From a checkpoint of a small mixture-of-experts model trained on Wikipedia: a shared expert of 64 neurons.
Below are experts of layer 2 (counted from 0) of a mixture-of-experts language model. Rows are named router (the router's row for the expert), gate (a neuron's input weights, with its number), up (a neuron's input weights, with its number) and show model dimensions 0-111. Each number is 200 + 30 x the weight over its row's rms, rounded and kept within 0 to 999.
Before each expert's rows: "gets" lists some tokens that make up at least twice as much of what it gets as of all text; "mostly gets" lists some tokens that are sent to it at least half of the time. This comes from a sample of Wikipedia text that the model never trained on. Tokens count by the router's weight.

# expert 1
gets: " the", ",", " a", " his", " The", " an"
mostly gets: " the", " The", " his", " an", " a", "The"
router,195,224,219,264,216,240,244,195,216,262,230,176,223,214,161,246,184,193,232,180,191,204,237,173,143,182,201,186,187,200,227,270,159,217,199,193,175,199,182,169,226,219,207,157,210,211,195,252,177,233,204,256,198,186,156,237,201,203,206,273,212,142,146,191,217,196,181,158,212,182,198,180,235,219,234,178,158,194,187,182,199,209,220,182,205,225,194,211,197,185,172,253,236,216,162,173,200,153,252,192,172,211,233,178,270,241,253,237,214,273,174,147
gate0,213,253,239,252,243,317,263,188,207,205,251,179,192,195,190,170,154,172,184,193,176,221,211,182,219,192,201,206,214,165,183,232,186,227,233,201,171,181,229,223,174,170,152,186,186,200,186,207,196,222,203,205,185,174,185,214,282,194,226,224,232,209,184,166,202,225,191,200,219,210,226,181,180,184,183,212,168,191,271,210,227,179,240,221,201,175,177,203,139,230,197,271,210,141,154,157,191,166,254,179,219,246,234,163,238,185,217,280,177,197,192,165
up0,208,228,205,252,234,200,262,227,154,210,190,210,190,201,202,168,190,238,163,214,180,232,200,159,185,241,157,248,227,167,233,199,167,248,185,252,211,229,206,170,208,202,212,226,242,209,177,178,214,225,229,223,168,172,225,191,236,153,238,188,228,235,241,180,242,252,211,230,202,178,235,232,165,224,170,199,174,210,202,192,162,228,195,199,174,220,180,156,186,238,193,222,201,203,194,200,191,199,219,227,242,222,206,173,186,229,208,204,190,178,175,146
gate1,163,187,211,248,248,202,226,183,184,239,221,185,189,172,164,183,168,245,221,186,199,193,195,220,162,240,206,263,292,201,207,191,138,199,163,211,168,226,211,168,184,212,147,191,190,271,228,172,193,159,200,225,169,179,197,280,218,227,183,187,208,189,243,242,227,202,176,214,206,200,197,134,229,193,159,215,182,177,230,184,194,185,248,242,154,206,205,200,225,174,160,215,259,181,178,197,196,149,228,168,249,209,209,151,239,237,186,203,228,251,213,227
up1,249,207,249,166,241,173,180,193,150,221,237,247,254,188,198,162,154,165,188,191,166,154,178,198,211,239,221,171,189,202,173,215,172,204,181,186,212,218,174,237,173,142,195,223,181,243,241,192,202,206,218,198,147,277,268,154,220,218,216,213,149,167,189,238,210,200,184,191,216,223,190,151,287,192,259,261,215,206,191,136,216,168,202,215,189,222,184,182,246,217,176,204,215,218,171,226,210,264,261,227,178,155,227,223,230,258,242,158,193,203,245,231
gate2,201,242,193,188,244,190,206,214,275,243,192,187,260,196,222,167,180,143,242,197,126,198,232,169,189,150,228,215,189,234,186,172,231,156,150,218,223,218,189,201,169,204,173,162,199,175,198,218,190,214,198,214,205,234,178,202,201,200,248,183,225,184,199,211,160,184,186,192,158,197,190,185,196,201,216,242,174,221,184,189,186,228,210,183,195,174,205,224,237,173,273,236,269,233,206,192,231,190,218,200,246,116,219,195,252,141,238,234,172,245,182,213
up2,197,195,160,240,179,164,230,154,219,131,185,223,221,196,234,227,197,267,203,185,186,216,202,172,167,210,183,263,241,122,244,203,170,209,172,187,236,216,238,182,193,200,193,202,197,155,208,174,183,166,148,225,231,207,229,206,241,204,226,200,220,190,227,242,192,224,195,164,237,172,216,219,221,218,217,200,209,189,184,141,145,191,213,248,194,175,215,240,202,169,177,215,209,240,161,239,138,160,182,216,191,170,241,121,192,244,202,237,163,201,183,213
gate3,211,203,231,243,205,261,154,215,176,308,262,182,254,199,170,222,179,243,204,217,163,169,202,188,218,198,238,209,184,173,188,177,194,211,205,207,188,238,154,215,197,211,152,158,234,172,228,191,179,184,199,228,199,237,240,249,195,180,253,227,141,185,178,234,217,216,195,220,214,211,209,209,246,161,246,248,212,204,182,171,221,206,214,188,177,211,170,233,180,175,206,201,210,187,156,230,173,209,254,184,203,216,210,253,214,234,236,189,201,234,239,71
up3,167,165,206,254,203,232,183,208,175,208,261,214,199,165,213,263,175,230,256,180,192,166,258,166,185,222,247,224,187,188,194,202,181,238,152,188,188,215,224,171,173,177,190,194,182,222,244,179,182,205,156,197,214,136,166,225,210,222,196,187,181,183,217,236,175,218,198,198,195,209,203,173,224,184,215,206,176,198,215,197,235,207,212,215,188,106,186,184,188,176,203,219,189,211,181,236,199,157,190,203,170,191,277,193,244,193,216,255,138,203,219,130
gate4,191,174,190,199,168,133,258,204,187,179,170,275,135,144,254,226,232,168,215,211,200,194,194,158,202,218,205,228,184,214,208,209,211,233,222,181,208,191,201,236,197,258,224,225,238,213,203,198,189,256,194,156,184,172,187,156,218,214,203,239,179,228,207,211,178,150,223,203,204,208,215,156,179,225,240,158,185,146,189,234,134,224,194,248,248,161,235,174,226,223,141,183,166,177,158,135,176,177,149,209,152,187,222,207,211,204,205,257,224,197,205,277
up4,216,232,178,191,144,197,148,173,195,233,164,225,224,217,199,207,168,195,218,195,193,181,255,189,181,199,304,174,189,208,178,224,173,165,210,171,194,202,224,270,215,193,199,186,173,214,200,216,205,187,212,169,172,223,208,152,213,229,185,208,190,249,216,230,212,145,186,156,188,238,177,109,214,211,228,183,182,194,216,143,200,208,200,181,200,223,205,234,220,193,232,178,148,183,182,174,162,201,213,274,183,200,211,251,190,183,201,161,191,169,215,177
gate5,181,184,178,169,237,196,233,217,143,129,249,166,184,175,191,212,194,181,162,206,226,181,239,199,206,220,231,169,228,177,205,251,203,192,178,197,200,142,219,244,258,127,153,225,241,245,243,210,137,203,190,192,238,191,185,217,205,209,188,192,193,158,212,207,233,148,206,251,205,189,196,159,219,209,178,215,178,176,253,224,93,216,186,194,206,172,213,226,188,180,234,184,227,163,199,210,177,214,207,165,198,170,172,233,207,202,200,221,183,225,181,231
up5,153,185,176,173,172,206,240,185,193,230,207,193,171,200,211,203,200,157,240,185,182,140,162,247,190,242,234,199,196,218,183,202,205,145,218,156,218,198,276,178,232,192,177,176,232,248,145,219,196,194,205,208,149,133,183,216,213,277,266,157,280,224,217,196,219,186,169,229,169,191,196,172,222,206,181,194,241,170,183,170,182,184,206,243,194,210,214,239,188,189,150,195,228,169,142,194,160,222,228,224,226,222,199,199,200,228,166,241,198,211,146,204
gate6,197,173,152,141,195,225,232,239,223,231,253,160,209,206,189,206,246,146,268,185,185,230,211,196,158,218,191,190,194,220,213,203,188,176,217,219,174,152,208,199,225,208,231,193,115,214,239,166,146,223,228,196,244,257,151,172,189,166,150,235,134,174,207,177,170,202,199,203,191,203,143,222,210,226,192,178,183,174,213,196,230,207,228,205,204,217,199,186,203,194,163,226,162,189,217,215,210,174,203,153,157,242,221,200,220,167,222,189,156,197,236,198
up6,189,197,170,154,193,190,251,270,194,186,233,181,189,164,200,219,192,171,200,195,194,207,207,187,164,238,171,202,207,157,183,194,222,205,277,211,206,119,216,196,208,250,203,172,219,200,195,182,166,210,207,203,217,245,181,164,169,175,137,203,178,176,234,194,205,245,157,233,181,216,175,201,233,195,235,188,138,181,184,172,194,202,220,200,224,225,237,232,216,217,189,199,130,194,190,201,166,192,177,220,187,231,237,189,232,231,226,172,189,218,169,168
gate7,214,200,218,185,183,213,185,193,189,232,239,199,187,240,258,251,180,225,224,177,206,177,225,167,161,206,247,212,148,154,144,242,230,182,232,277,208,197,243,233,228,212,132,179,280,186,204,205,175,134,216,159,158,149,160,185,158,222,201,134,197,215,185,213,211,165,166,184,216,240,238,224,251,183,235,249,158,195,206,210,152,194,227,262,181,189,169,192,180,250,239,199,179,172,184,175,265,173,223,187,180,202,173,195,188,207,188,164,232,198,183,203
up7,218,259,159,153,247,216,269,230,220,181,189,243,201,216,181,151,217,158,188,210,163,158,149,187,193,221,181,149,207,257,260,202,232,198,195,178,187,190,183,181,210,166,198,139,179,191,151,212,248,188,188,191,194,228,218,164,225,204,240,198,165,171,190,163,258,227,177,162,157,192,202,147,191,194,178,208,182,273,214,224,191,212,175,176,229,265,177,179,227,193,177,170,180,171,198,217,154,245,185,236,155,167,208,201,216,231,209,124,206,136,185,180
gate8,230,181,163,177,252,206,188,198,195,240,143,189,183,190,176,207,201,152,235,181,252,203,187,146,194,192,204,201,201,186,186,202,167,160,193,190,199,200,194,149,187,142,181,210,212,201,192,179,187,222,232,250,258,185,146,188,157,165,211,234,185,196,177,246,226,165,215,190,197,191,210,241,233,205,181,194,233,234,221,226,209,201,225,202,140,192,221,167,237,191,173,240,153,234,239,177,196,153,234,143,190,167,222,177,230,162,216,219,170,183,187,168
up8,160,200,200,191,143,210,223,186,181,195,239,259,193,170,210,252,224,254,186,213,228,233,145,221,171,196,194,249,205,211,241,176,203,216,176,208,180,207,185,208,214,226,194,206,221,215,153,217,204,263,129,167,208,183,185,166,208,210,183,198,181,176,171,178,196,271,181,246,189,192,161,150,169,170,202,240,189,152,157,225,285,154,173,192,187,204,190,244,190,224,269,197,298,213,190,197,207,229,232,197,222,193,175,161,195,245,192,215,245,192,177,193
gate9,173,195,239,216,220,234,245,224,204,251,247,166,271,233,173,198,242,177,229,181,169,201,207,201,171,159,234,227,191,228,172,221,147,217,204,207,257,154,192,183,191,224,217,214,179,224,165,213,207,203,238,238,216,162,143,187,201,220,214,187,227,176,168,218,199,162,204,200,188,208,171,182,156,228,184,156,168,174,206,217,178,214,238,170,181,225,242,171,150,205,149,201,231,225,197,211,267,201,206,206,185,219,202,202,225,222,201,163,222,230,248,220
up9,197,203,158,229,203,170,180,190,196,154,177,242,215,188,173,226,235,222,224,170,201,179,193,222,190,210,219,237,183,182,179,218,217,210,219,215,198,205,178,238,203,151,184,196,187,192,205,223,214,222,240,210,220,186,192,187,217,189,164,262,247,135,177,213,257,199,218,181,226,166,162,173,238,201,203,219,186,131,217,219,181,192,217,235,170,241,190,187,248,268,171,228,172,144,202,203,269,207,202,251,204,158,161,172,189,218,214,221,170,203,199,166

# expert 17
gets: " the", " of", " The", " ", " on", "The"
mostly gets: " of", " the", "The", " their", " its", " The"
router,189,215,192,256,175,213,231,207,240,184,177,181,183,193,178,186,213,241,207,197,198,226,276,138,164,152,180,198,207,152,202,205,213,232,188,196,154,178,222,179,301,233,157,152,167,200,228,260,155,159,215,203,217,224,129,257,147,214,202,198,236,200,205,169,218,205,195,196,144,169,196,140,208,213,245,215,168,187,235,183,167,210,239,226,211,204,222,130,233,155,216,200,223,235,221,196,159,173,226,171,187,194,242,163,225,210,189,192,230,259,210,177
gate0,178,244,169,210,209,218,200,247,178,184,156,204,160,204,217,148,185,165,182,177,229,196,226,164,179,186,197,203,206,166,152,254,221,207,164,189,220,208,212,197,289,225,216,217,211,195,159,236,178,224,220,222,212,191,179,211,203,204,170,212,194,226,153,194,275,252,208,215,170,151,172,143,202,217,217,176,183,244,208,186,128,189,185,173,267,210,237,189,257,215,168,172,179,201,177,210,189,222,137,183,163,222,209,210,223,288,269,174,211,222,171,188
up0,201,194,232,188,229,186,170,171,230,244,225,244,204,251,175,227,224,218,215,188,189,196,173,212,246,126,177,216,146,265,204,188,177,189,214,194,203,217,181,206,178,161,151,184,194,224,247,163,182,236,177,158,212,185,196,180,194,189,226,238,175,185,173,219,174,143,174,125,229,263,175,262,196,207,212,186,225,142,281,213,245,186,253,217,193,196,180,200,164,162,172,227,201,237,225,206,218,188,219,269,139,190,178,186,199,193,189,210,212,160,206,228
gate1,191,231,187,221,231,136,206,193,249,171,221,205,168,270,177,202,215,201,222,220,201,199,234,194,231,173,233,150,214,206,181,262,232,235,168,252,240,203,199,180,243,210,269,152,189,221,233,243,204,212,161,183,175,237,136,214,180,201,215,266,168,250,224,167,231,205,186,191,225,195,242,207,200,188,229,173,154,177,236,200,161,200,193,237,209,185,201,165,257,210,198,177,238,201,186,178,164,189,152,151,174,213,213,175,223,206,234,229,245,231,182,126
up1,264,184,219,198,204,195,204,158,170,255,226,217,201,166,163,202,161,181,190,183,187,209,171,239,206,217,164,251,167,240,214,190,153,177,191,195,174,179,181,220,163,217,154,272,200,196,242,190,183,234,199,206,193,218,212,196,227,199,227,197,219,162,214,251,214,197,159,211,233,196,181,265,269,250,192,207,230,207,180,193,205,205,182,197,200,228,207,283,110,213,175,221,240,197,194,215,212,182,196,221,252,219,162,235,226,180,182,182,172,214,169,241
gate2,140,213,160,221,177,206,185,181,239,196,227,197,204,271,255,221,195,163,161,228,153,230,243,174,195,147,177,252,226,244,255,188,146,183,196,210,243,199,191,169,219,215,246,241,155,219,179,245,152,185,192,200,184,222,214,204,186,242,192,199,193,137,209,211,144,168,220,178,166,253,212,183,253,178,230,202,172,182,188,161,195,214,203,223,174,191,203,194,183,223,197,201,221,174,224,212,189,178,190,200,206,206,153,176,229,213,200,207,193,225,249,264
up2,196,220,204,217,218,183,232,210,203,199,211,218,158,249,216,194,207,173,228,223,180,116,216,203,269,180,193,202,217,186,180,172,139,243,151,180,258,176,206,160,199,203,193,226,225,214,165,200,234,194,216,189,246,173,188,188,142,191,202,210,189,230,223,207,199,192,266,172,181,228,257,193,161,151,151,173,254,180,214,215,249,193,197,192,180,256,249,209,199,199,217,225,194,119,203,210,228,235,174,227,212,169,135,227,176,232,204,216,192,230,181,165
gate3,144,201,147,184,153,218,240,235,184,203,157,209,199,208,192,148,199,221,223,139,275,162,204,189,214,226,242,177,218,169,149,201,195,245,201,214,213,182,240,186,199,196,158,159,146,192,259,188,195,173,175,201,188,186,176,190,192,191,172,216,181,202,174,179,218,250,189,239,149,159,244,193,159,185,188,213,171,274,183,249,184,180,170,206,189,171,162,173,228,207,197,209,251,229,212,175,168,195,265,179,134,220,219,236,210,111,212,248,174,210,149,132
up3,184,271,184,208,224,169,228,209,167,194,204,144,160,178,201,195,249,156,208,167,193,203,208,173,219,147,260,217,210,198,118,186,219,210,209,188,229,239,225,183,227,193,215,199,187,160,185,211,200,146,187,172,218,179,244,249,193,202,257,186,174,204,200,250,238,176,219,202,111,158,215,196,159,169,268,178,161,235,213,193,124,218,178,209,200,200,198,174,260,219,203,220,170,207,216,136,163,231,187,219,178,240,238,149,197,255,218,232,196,236,193,210
gate4,219,232,252,220,223,183,180,247,259,260,192,191,195,200,184,180,187,142,209,179,138,141,175,189,154,189,179,168,179,295,193,247,214,147,244,201,178,215,188,208,241,161,203,191,151,199,168,193,148,250,218,234,198,236,199,177,188,162,192,190,142,232,202,216,191,215,232,211,204,207,200,233,244,201,177,150,217,225,217,175,222,206,221,200,196,201,179,202,237,163,226,124,192,284,192,186,218,209,188,212,187,217,188,167,219,219,206,188,234,213,227,153
up4,191,145,230,184,241,204,225,253,188,167,147,167,196,201,150,202,189,158,182,191,238,176,207,157,226,184,206,141,195,185,192,198,261,165,209,228,195,214,166,178,226,156,213,174,240,233,223,148,154,228,168,198,236,256,178,269,159,196,181,194,190,170,210,231,174,246,168,198,238,225,246,174,177,224,205,168,136,189,221,209,201,243,258,166,189,162,183,203,224,227,231,168,228,190,225,156,202,173,218,199,147,182,187,213,231,191,266,231,173,242,159,216
gate5,195,215,157,230,192,141,221,214,238,187,205,203,241,206,234,184,222,218,282,260,104,201,193,205,254,241,189,129,231,228,246,208,243,194,217,145,186,187,207,188,214,216,217,190,218,241,154,228,249,200,185,243,182,223,186,207,247,177,204,172,167,195,259,237,183,256,242,202,195,170,227,152,198,192,191,172,208,212,196,231,204,199,195,206,197,213,229,189,234,182,229,205,197,186,181,170,230,227,222,173,248,186,189,214,218,190,212,212,196,226,234,195
up5,170,218,224,215,254,247,129,183,225,224,260,218,167,172,231,194,182,197,221,205,210,211,214,254,199,190,174,211,200,227,102,198,181,222,205,227,166,191,191,272,188,259,193,244,250,228,233,248,209,170,209,170,187,198,210,225,212,268,213,203,196,207,243,152,179,200,242,182,258,184,197,212,193,217,218,231,233,188,195,190,213,191,176,223,161,197,228,187,203,193,238,217,191,135,211,177,199,200,215,249,170,186,141,220,187,211,165,191,222,217,198,200
gate6,217,262,175,169,275,180,263,197,161,255,192,244,256,190,189,199,184,184,183,242,126,218,153,224,147,246,204,199,196,246,252,201,224,260,208,188,228,205,171,212,160,256,175,191,189,185,172,229,229,200,247,222,218,191,198,201,209,195,204,212,183,152,207,216,181,200,237,197,146,183,200,189,139,229,236,190,187,208,170,191,226,202,220,168,169,281,230,186,189,200,210,217,164,178,191,239,191,181,174,270,228,193,143,199,174,203,204,164,201,219,213,267
up6,178,185,224,183,172,214,240,173,152,192,219,186,176,155,261,253,217,239,209,256,164,196,172,215,218,231,189,189,207,218,214,201,184,177,198,221,208,141,180,245,216,185,228,232,194,223,229,186,272,202,189,127,212,160,217,228,199,227,223,150,159,240,199,212,231,172,199,172,191,220,177,185,191,200,201,282,237,157,185,247,168,179,198,255,156,158,174,277,229,196,182,162,223,175,188,130,262,196,177,193,203,236,196,183,226,209,184,199,151,227,178,215
gate7,182,186,162,220,187,199,186,191,231,163,174,196,151,192,215,180,225,181,229,174,247,176,188,154,174,160,249,210,277,188,175,157,190,191,133,235,169,212,243,172,257,215,223,225,219,139,262,179,152,196,159,170,201,217,164,229,169,221,210,202,195,204,218,167,155,160,188,222,180,212,200,196,225,201,243,237,128,221,208,149,233,236,185,218,240,158,197,188,163,228,149,205,208,164,235,223,158,203,198,170,195,218,228,217,208,175,188,214,167,198,208,187
up7,153,260,162,181,209,241,179,188,266,195,222,240,180,245,201,161,219,114,198,204,239,245,196,213,219,214,228,217,199,244,208,239,282,191,255,180,184,178,205,211,208,230,188,221,149,207,215,171,204,215,181,194,229,178,229,157,220,185,205,159,177,235,214,201,305,207,129,174,158,241,199,175,201,185,239,246,231,176,218,158,206,195,190,163,231,171,195,216,203,207,200,222,183,204,200,199,220,214,281,199,199,153,160,153,239,266,207,225,188,188,249,208
gate8,213,209,201,203,184,216,218,233,167,216,192,85,235,225,250,144,212,202,213,184,204,195,166,237,182,217,177,176,237,202,222,224,165,229,201,218,171,216,176,229,160,201,169,228,188,184,215,232,239,221,235,224,161,197,191,201,204,208,213,226,200,181,197,243,180,202,183,249,197,216,203,145,266,292,216,191,112,219,200,186,193,152,238,176,215,246,177,203,133,179,175,198,202,214,206,212,238,184,174,201,222,200,221,192,261,200,194,244,219,233,241,272
up8,190,216,229,261,213,243,195,195,159,236,162,223,182,205,169,208,216,161,196,173,219,167,209,217,201,203,207,261,194,184,238,203,171,196,208,256,250,223,208,157,180,184,215,166,134,159,197,219,297,193,218,251,173,161,185,199,155,204,219,166,252,251,165,210,239,196,212,165,170,183,207,199,147,155,193,213,260,218,168,179,217,203,146,218,224,193,165,249,194,187,215,208,175,201,186,179,210,206,190,221,146,220,220,209,169,274,168,229,184,197,172,185
gate9,202,219,130,173,201,213,193,249,209,215,197,237,167,257,209,201,242,211,200,207,193,146,196,175,179,150,217,182,165,135,165,189,131,176,176,246,178,157,160,228,224,219,207,232,177,201,214,165,216,234,203,181,175,181,188,207,222,195,229,206,180,237,188,119,197,184,224,177,174,196,182,220,161,255,179,253,185,247,212,242,236,165,162,210,200,182,185,182,257,219,194,213,152,141,211,202,205,183,208,264,180,176,219,171,185,177,227,209,212,213,254,172
up9,179,165,202,181,235,144,209,205,170,165,118,210,181,220,179,177,174,134,213,194,237,150,235,216,256,162,221,166,186,196,149,216,202,197,200,218,232,162,194,236,255,230,165,175,201,240,199,210,196,157,222,219,202,215,191,227,195,235,139,130,215,241,235,191,200,183,217,201,202,191,217,152,248,218,255,203,184,189,249,277,222,213,204,238,185,180,161,232,242,181,190,211,188,204,189,198,204,180,202,186,221,159,209,205,135,198,215,198,175,211,216,245

# expert 22
gets: " the", " to", " a", " from", " by", " for"
mostly gets: " by", " from", " had", " has", " won", " received"
router,187,214,189,212,165,252,226,208,242,185,217,145,225,175,201,255,175,188,259,167,170,216,213,133,170,232,190,171,205,219,214,247,143,186,208,221,161,229,204,200,220,216,205,221,218,221,162,229,209,237,257,289,181,227,133,182,163,179,177,161,226,174,188,197,172,172,195,183,177,169,160,208,273,181,202,158,199,215,237,211,170,207,195,251,211,227,151,209,196,185,187,214,260,232,167,190,217,156,201,167,170,200,206,213,214,178,181,223,212,191,177,197
gate0,194,241,170,238,196,216,185,132,239,242,180,210,189,208,160,235,213,190,143,159,177,200,193,170,200,197,170,211,192,226,197,166,174,210,192,225,214,215,208,155,203,176,195,142,156,229,181,204,195,201,161,192,234,242,154,249,171,156,187,270,195,193,218,189,294,195,147,169,235,198,182,201,185,257,213,208,221,138,234,227,198,241,175,160,178,205,207,210,159,209,110,186,252,183,221,171,207,130,182,226,201,222,216,171,210,261,187,225,204,188,192,165
up0,224,238,140,185,224,110,279,203,235,204,196,171,199,168,188,167,209,188,211,199,194,262,209,216,231,156,214,199,178,229,169,209,191,170,219,197,208,253,192,202,212,152,203,196,209,189,202,181,186,202,179,212,178,229,215,226,149,211,246,225,159,208,147,173,195,224,227,175,207,205,225,230,110,192,193,192,233,201,207,173,177,189,235,230,226,219,188,220,205,212,222,236,145,262,197,163,168,177,213,188,204,196,173,178,203,191,200,173,135,252,223,126
gate1,193,205,199,215,219,182,133,184,197,163,205,175,215,150,195,161,221,239,179,204,239,174,184,152,178,184,228,184,201,205,185,207,149,112,179,235,161,133,167,224,181,174,217,203,208,199,204,219,173,241,238,169,196,224,179,243,195,165,198,196,229,147,195,193,226,213,188,188,206,177,205,235,277,180,221,200,172,191,232,276,185,236,234,284,164,195,246,208,258,195,204,212,167,157,198,206,212,179,207,217,257,210,153,204,198,256,248,233,279,205,166,192
up1,219,197,208,174,262,169,190,233,219,196,199,198,183,243,195,173,193,151,226,201,223,219,224,190,172,225,192,194,181,208,176,258,246,186,229,152,221,211,187,215,201,165,187,163,165,179,249,192,187,185,163,212,149,231,190,215,191,178,159,223,140,184,200,228,231,223,213,186,208,221,209,200,230,233,268,168,205,208,195,195,128,207,173,194,197,177,205,174,251,181,219,203,169,225,218,160,186,227,185,202,195,205,218,193,206,190,174,164,150,201,237,205
gate2,248,181,231,193,205,211,172,187,240,199,193,223,245,199,224,192,253,174,187,203,242,216,209,226,184,187,188,178,231,286,185,235,168,176,247,202,199,206,207,191,215,226,179,222,180,254,231,213,170,177,198,204,227,221,243,207,194,241,200,173,218,150,180,146,175,230,188,153,215,219,228,196,214,184,202,200,171,123,216,225,172,204,183,203,191,201,171,205,232,183,220,160,251,228,212,238,196,151,232,185,200,169,173,145,230,189,215,225,190,196,185,238
up2,220,195,229,226,205,236,253,271,169,216,153,212,182,155,182,172,188,177,201,189,157,224,271,204,199,206,199,205,177,195,191,259,217,244,235,141,131,209,209,257,206,178,162,181,217,183,247,189,196,204,206,190,192,200,266,149,189,240,288,198,167,219,222,252,222,194,206,226,189,225,176,220,199,232,197,192,247,215,191,153,174,211,194,209,194,235,166,197,247,197,199,196,123,198,188,201,197,260,195,168,166,184,238,196,216,248,202,210,192,221,206,184
gate3,158,199,165,197,157,225,201,181,205,224,152,217,189,202,157,216,165,171,192,205,173,191,224,187,230,171,216,207,196,211,178,239,172,191,204,213,183,215,183,238,213,198,184,205,182,202,198,245,201,216,245,186,210,229,165,262,171,194,156,161,188,238,141,185,160,171,188,234,198,196,184,239,83,203,226,212,131,188,227,227,184,194,168,187,213,211,158,223,221,202,200,267,192,240,212,172,232,250,198,195,205,190,256,197,142,187,166,120,227,231,187,238
up3,241,179,210,235,217,173,178,241,184,201,233,229,158,144,238,237,231,168,205,222,207,190,218,194,180,202,230,239,205,181,262,191,154,174,210,224,205,150,218,174,200,249,232,213,181,175,220,198,166,191,200,163,205,184,217,163,147,147,232,247,144,189,204,194,222,221,188,209,252,221,159,189,220,196,198,236,262,182,211,210,166,186,192,186,195,202,210,206,225,197,239,164,178,191,238,210,125,205,139,146,206,203,213,178,198,230,224,211,216,252,237,195
gate4,173,225,183,157,144,243,202,189,155,220,199,147,190,179,124,197,238,164,194,219,231,179,195,209,146,224,195,160,205,192,216,195,205,178,171,193,215,196,212,177,216,152,217,177,186,215,186,202,207,180,248,195,244,172,200,172,185,202,177,192,251,180,260,175,223,211,188,209,261,205,222,206,219,157,184,181,167,168,207,153,164,203,195,200,182,200,195,156,242,209,195,176,207,187,200,256,197,217,283,208,201,230,226,265,191,189,213,196,207,189,156,155
up4,184,262,177,202,209,177,197,206,253,206,163,231,239,204,193,151,182,210,160,231,152,209,215,197,184,177,199,202,236,235,173,198,164,189,167,200,198,219,165,167,203,178,240,211,190,168,179,177,216,198,216,203,176,224,184,234,179,205,267,222,145,210,205,289,184,189,212,194,160,177,190,211,171,217,219,233,208,214,222,162,254,183,208,197,202,212,250,230,236,217,152,179,191,198,181,245,231,230,210,210,206,205,175,170,244,227,221,202,231,237,208,272
gate5,215,175,143,206,205,211,241,240,154,206,222,234,269,214,187,188,243,190,212,230,184,207,188,217,185,213,211,201,201,163,242,234,189,263,133,237,173,181,202,156,193,240,220,226,182,192,146,211,196,258,225,211,185,206,170,176,226,212,255,173,177,226,136,219,185,171,196,211,209,216,252,169,217,161,146,223,123,209,198,232,185,191,210,244,194,212,270,187,215,221,233,168,236,114,164,231,188,208,165,162,282,166,210,234,174,182,214,177,223,193,197,197
up5,184,136,170,184,203,148,185,185,218,168,148,203,197,215,179,219,193,182,216,163,180,195,196,178,97,213,242,217,155,198,195,169,239,167,207,217,237,217,225,193,224,148,225,207,213,205,208,192,205,186,223,218,155,190,207,165,230,244,215,253,196,133,163,181,202,219,196,228,184,209,197,235,163,176,207,231,148,130,228,208,240,216,225,230,237,189,212,181,240,194,180,195,163,218,198,265,201,209,181,276,183,213,205,205,174,196,191,183,260,190,246,236
gate6,179,176,151,201,218,197,202,192,205,216,168,129,215,181,213,181,186,189,225,184,223,223,253,184,197,216,150,221,228,202,227,201,162,198,148,196,207,269,200,150,209,244,186,252,176,154,180,199,195,221,215,206,196,210,231,215,210,209,189,207,156,111,167,224,167,153,217,236,141,149,166,264,178,183,194,160,187,204,183,225,203,193,238,248,176,194,213,246,192,188,211,181,179,237,205,156,185,181,204,150,178,177,188,179,221,127,188,165,158,214,173,239
up6,211,179,166,202,209,209,191,146,189,237,247,193,211,183,166,267,195,223,223,193,226,189,239,135,220,165,213,172,166,210,251,157,191,150,192,135,155,213,188,212,211,241,188,199,221,135,219,191,178,186,161,214,211,167,165,214,187,131,132,231,194,204,232,197,182,218,233,151,201,211,197,225,182,157,169,208,221,209,195,211,257,186,291,252,165,234,163,191,145,228,239,220,220,265,218,206,166,110,184,185,252,222,202,179,209,208,198,208,215,192,176,198
gate7,163,159,230,199,164,276,202,213,233,191,207,161,201,219,245,216,252,205,197,214,240,254,225,186,251,218,199,181,214,157,178,197,210,156,182,213,200,237,167,240,179,235,203,186,186,208,205,204,187,195,196,193,176,251,155,185,242,168,231,163,282,224,215,247,148,174,153,209,241,250,208,149,223,162,202,225,159,153,211,153,145,198,206,209,178,160,168,183,208,221,197,233,201,185,180,268,215,187,214,204,205,178,192,187,216,177,178,149,202,200,222,222
up7,222,175,202,219,245,148,193,167,177,158,176,195,220,175,216,224,106,221,214,181,186,201,221,203,245,173,156,221,210,178,210,210,240,175,172,209,193,193,217,213,184,99,188,131,209,188,207,200,229,194,152,175,236,194,207,197,196,216,213,220,197,213,184,219,165,188,262,211,209,191,196,239,207,219,165,209,209,165,183,210,197,212,202,197,150,176,217,197,162,181,202,178,202,127,136,164,190,181,227,241,212,171,139,189,191,217,172,224,147,222,185,203
gate8,200,204,200,223,192,209,181,238,221,208,144,208,260,182,184,208,185,184,246,152,182,195,200,185,145,196,198,161,160,151,221,236,185,203,258,247,228,263,206,231,178,167,173,185,233,167,212,235,181,211,137,257,250,211,198,226,194,178,224,215,187,197,197,204,251,221,219,180,203,163,195,168,254,196,225,198,197,205,276,207,196,242,188,193,201,172,218,227,181,200,193,263,176,217,183,241,198,164,184,160,211,194,246,177,219,216,186,229,193,208,205,162
up8,221,253,230,206,194,204,157,202,189,175,219,197,212,147,153,232,186,196,237,202,203,224,172,182,136,206,120,153,163,184,214,198,180,206,260,180,200,231,147,231,229,156,155,178,231,153,256,231,202,181,149,271,268,255,233,172,227,170,244,206,172,202,235,183,213,179,249,178,243,164,189,195,238,206,243,262,187,222,221,214,244,232,217,188,187,162,186,182,208,224,217,222,187,249,199,181,208,206,180,204,209,186,231,210,233,167,192,219,203,216,155,192
gate9,174,170,129,178,183,203,182,199,234,128,256,185,180,212,199,213,191,208,141,181,207,187,167,184,230,170,211,201,179,150,223,254,182,195,215,208,198,191,187,211,201,269,262,190,230,168,171,189,219,214,232,288,172,149,153,171,175,164,214,200,229,181,259,221,260,232,229,219,168,196,164,212,258,166,200,177,221,248,203,189,173,192,183,275,244,212,165,156,149,204,170,199,162,214,196,204,197,192,172,186,199,162,217,175,196,202,194,188,242,150,215,235
up9,189,191,228,241,175,186,164,163,203,220,211,218,187,206,199,280,153,234,222,202,182,187,176,235,228,207,195,180,184,210,178,179,213,226,137,197,191,207,213,196,183,172,211,220,239,234,180,217,208,220,196,151,204,177,165,220,229,218,194,209,244,207,161,239,196,191,177,145,209,218,214,151,189,168,165,194,233,202,211,218,174,192,182,222,166,210,232,197,238,202,201,187,267,102,194,185,209,220,205,248,222,269,143,199,203,199,227,218,204,213,182,191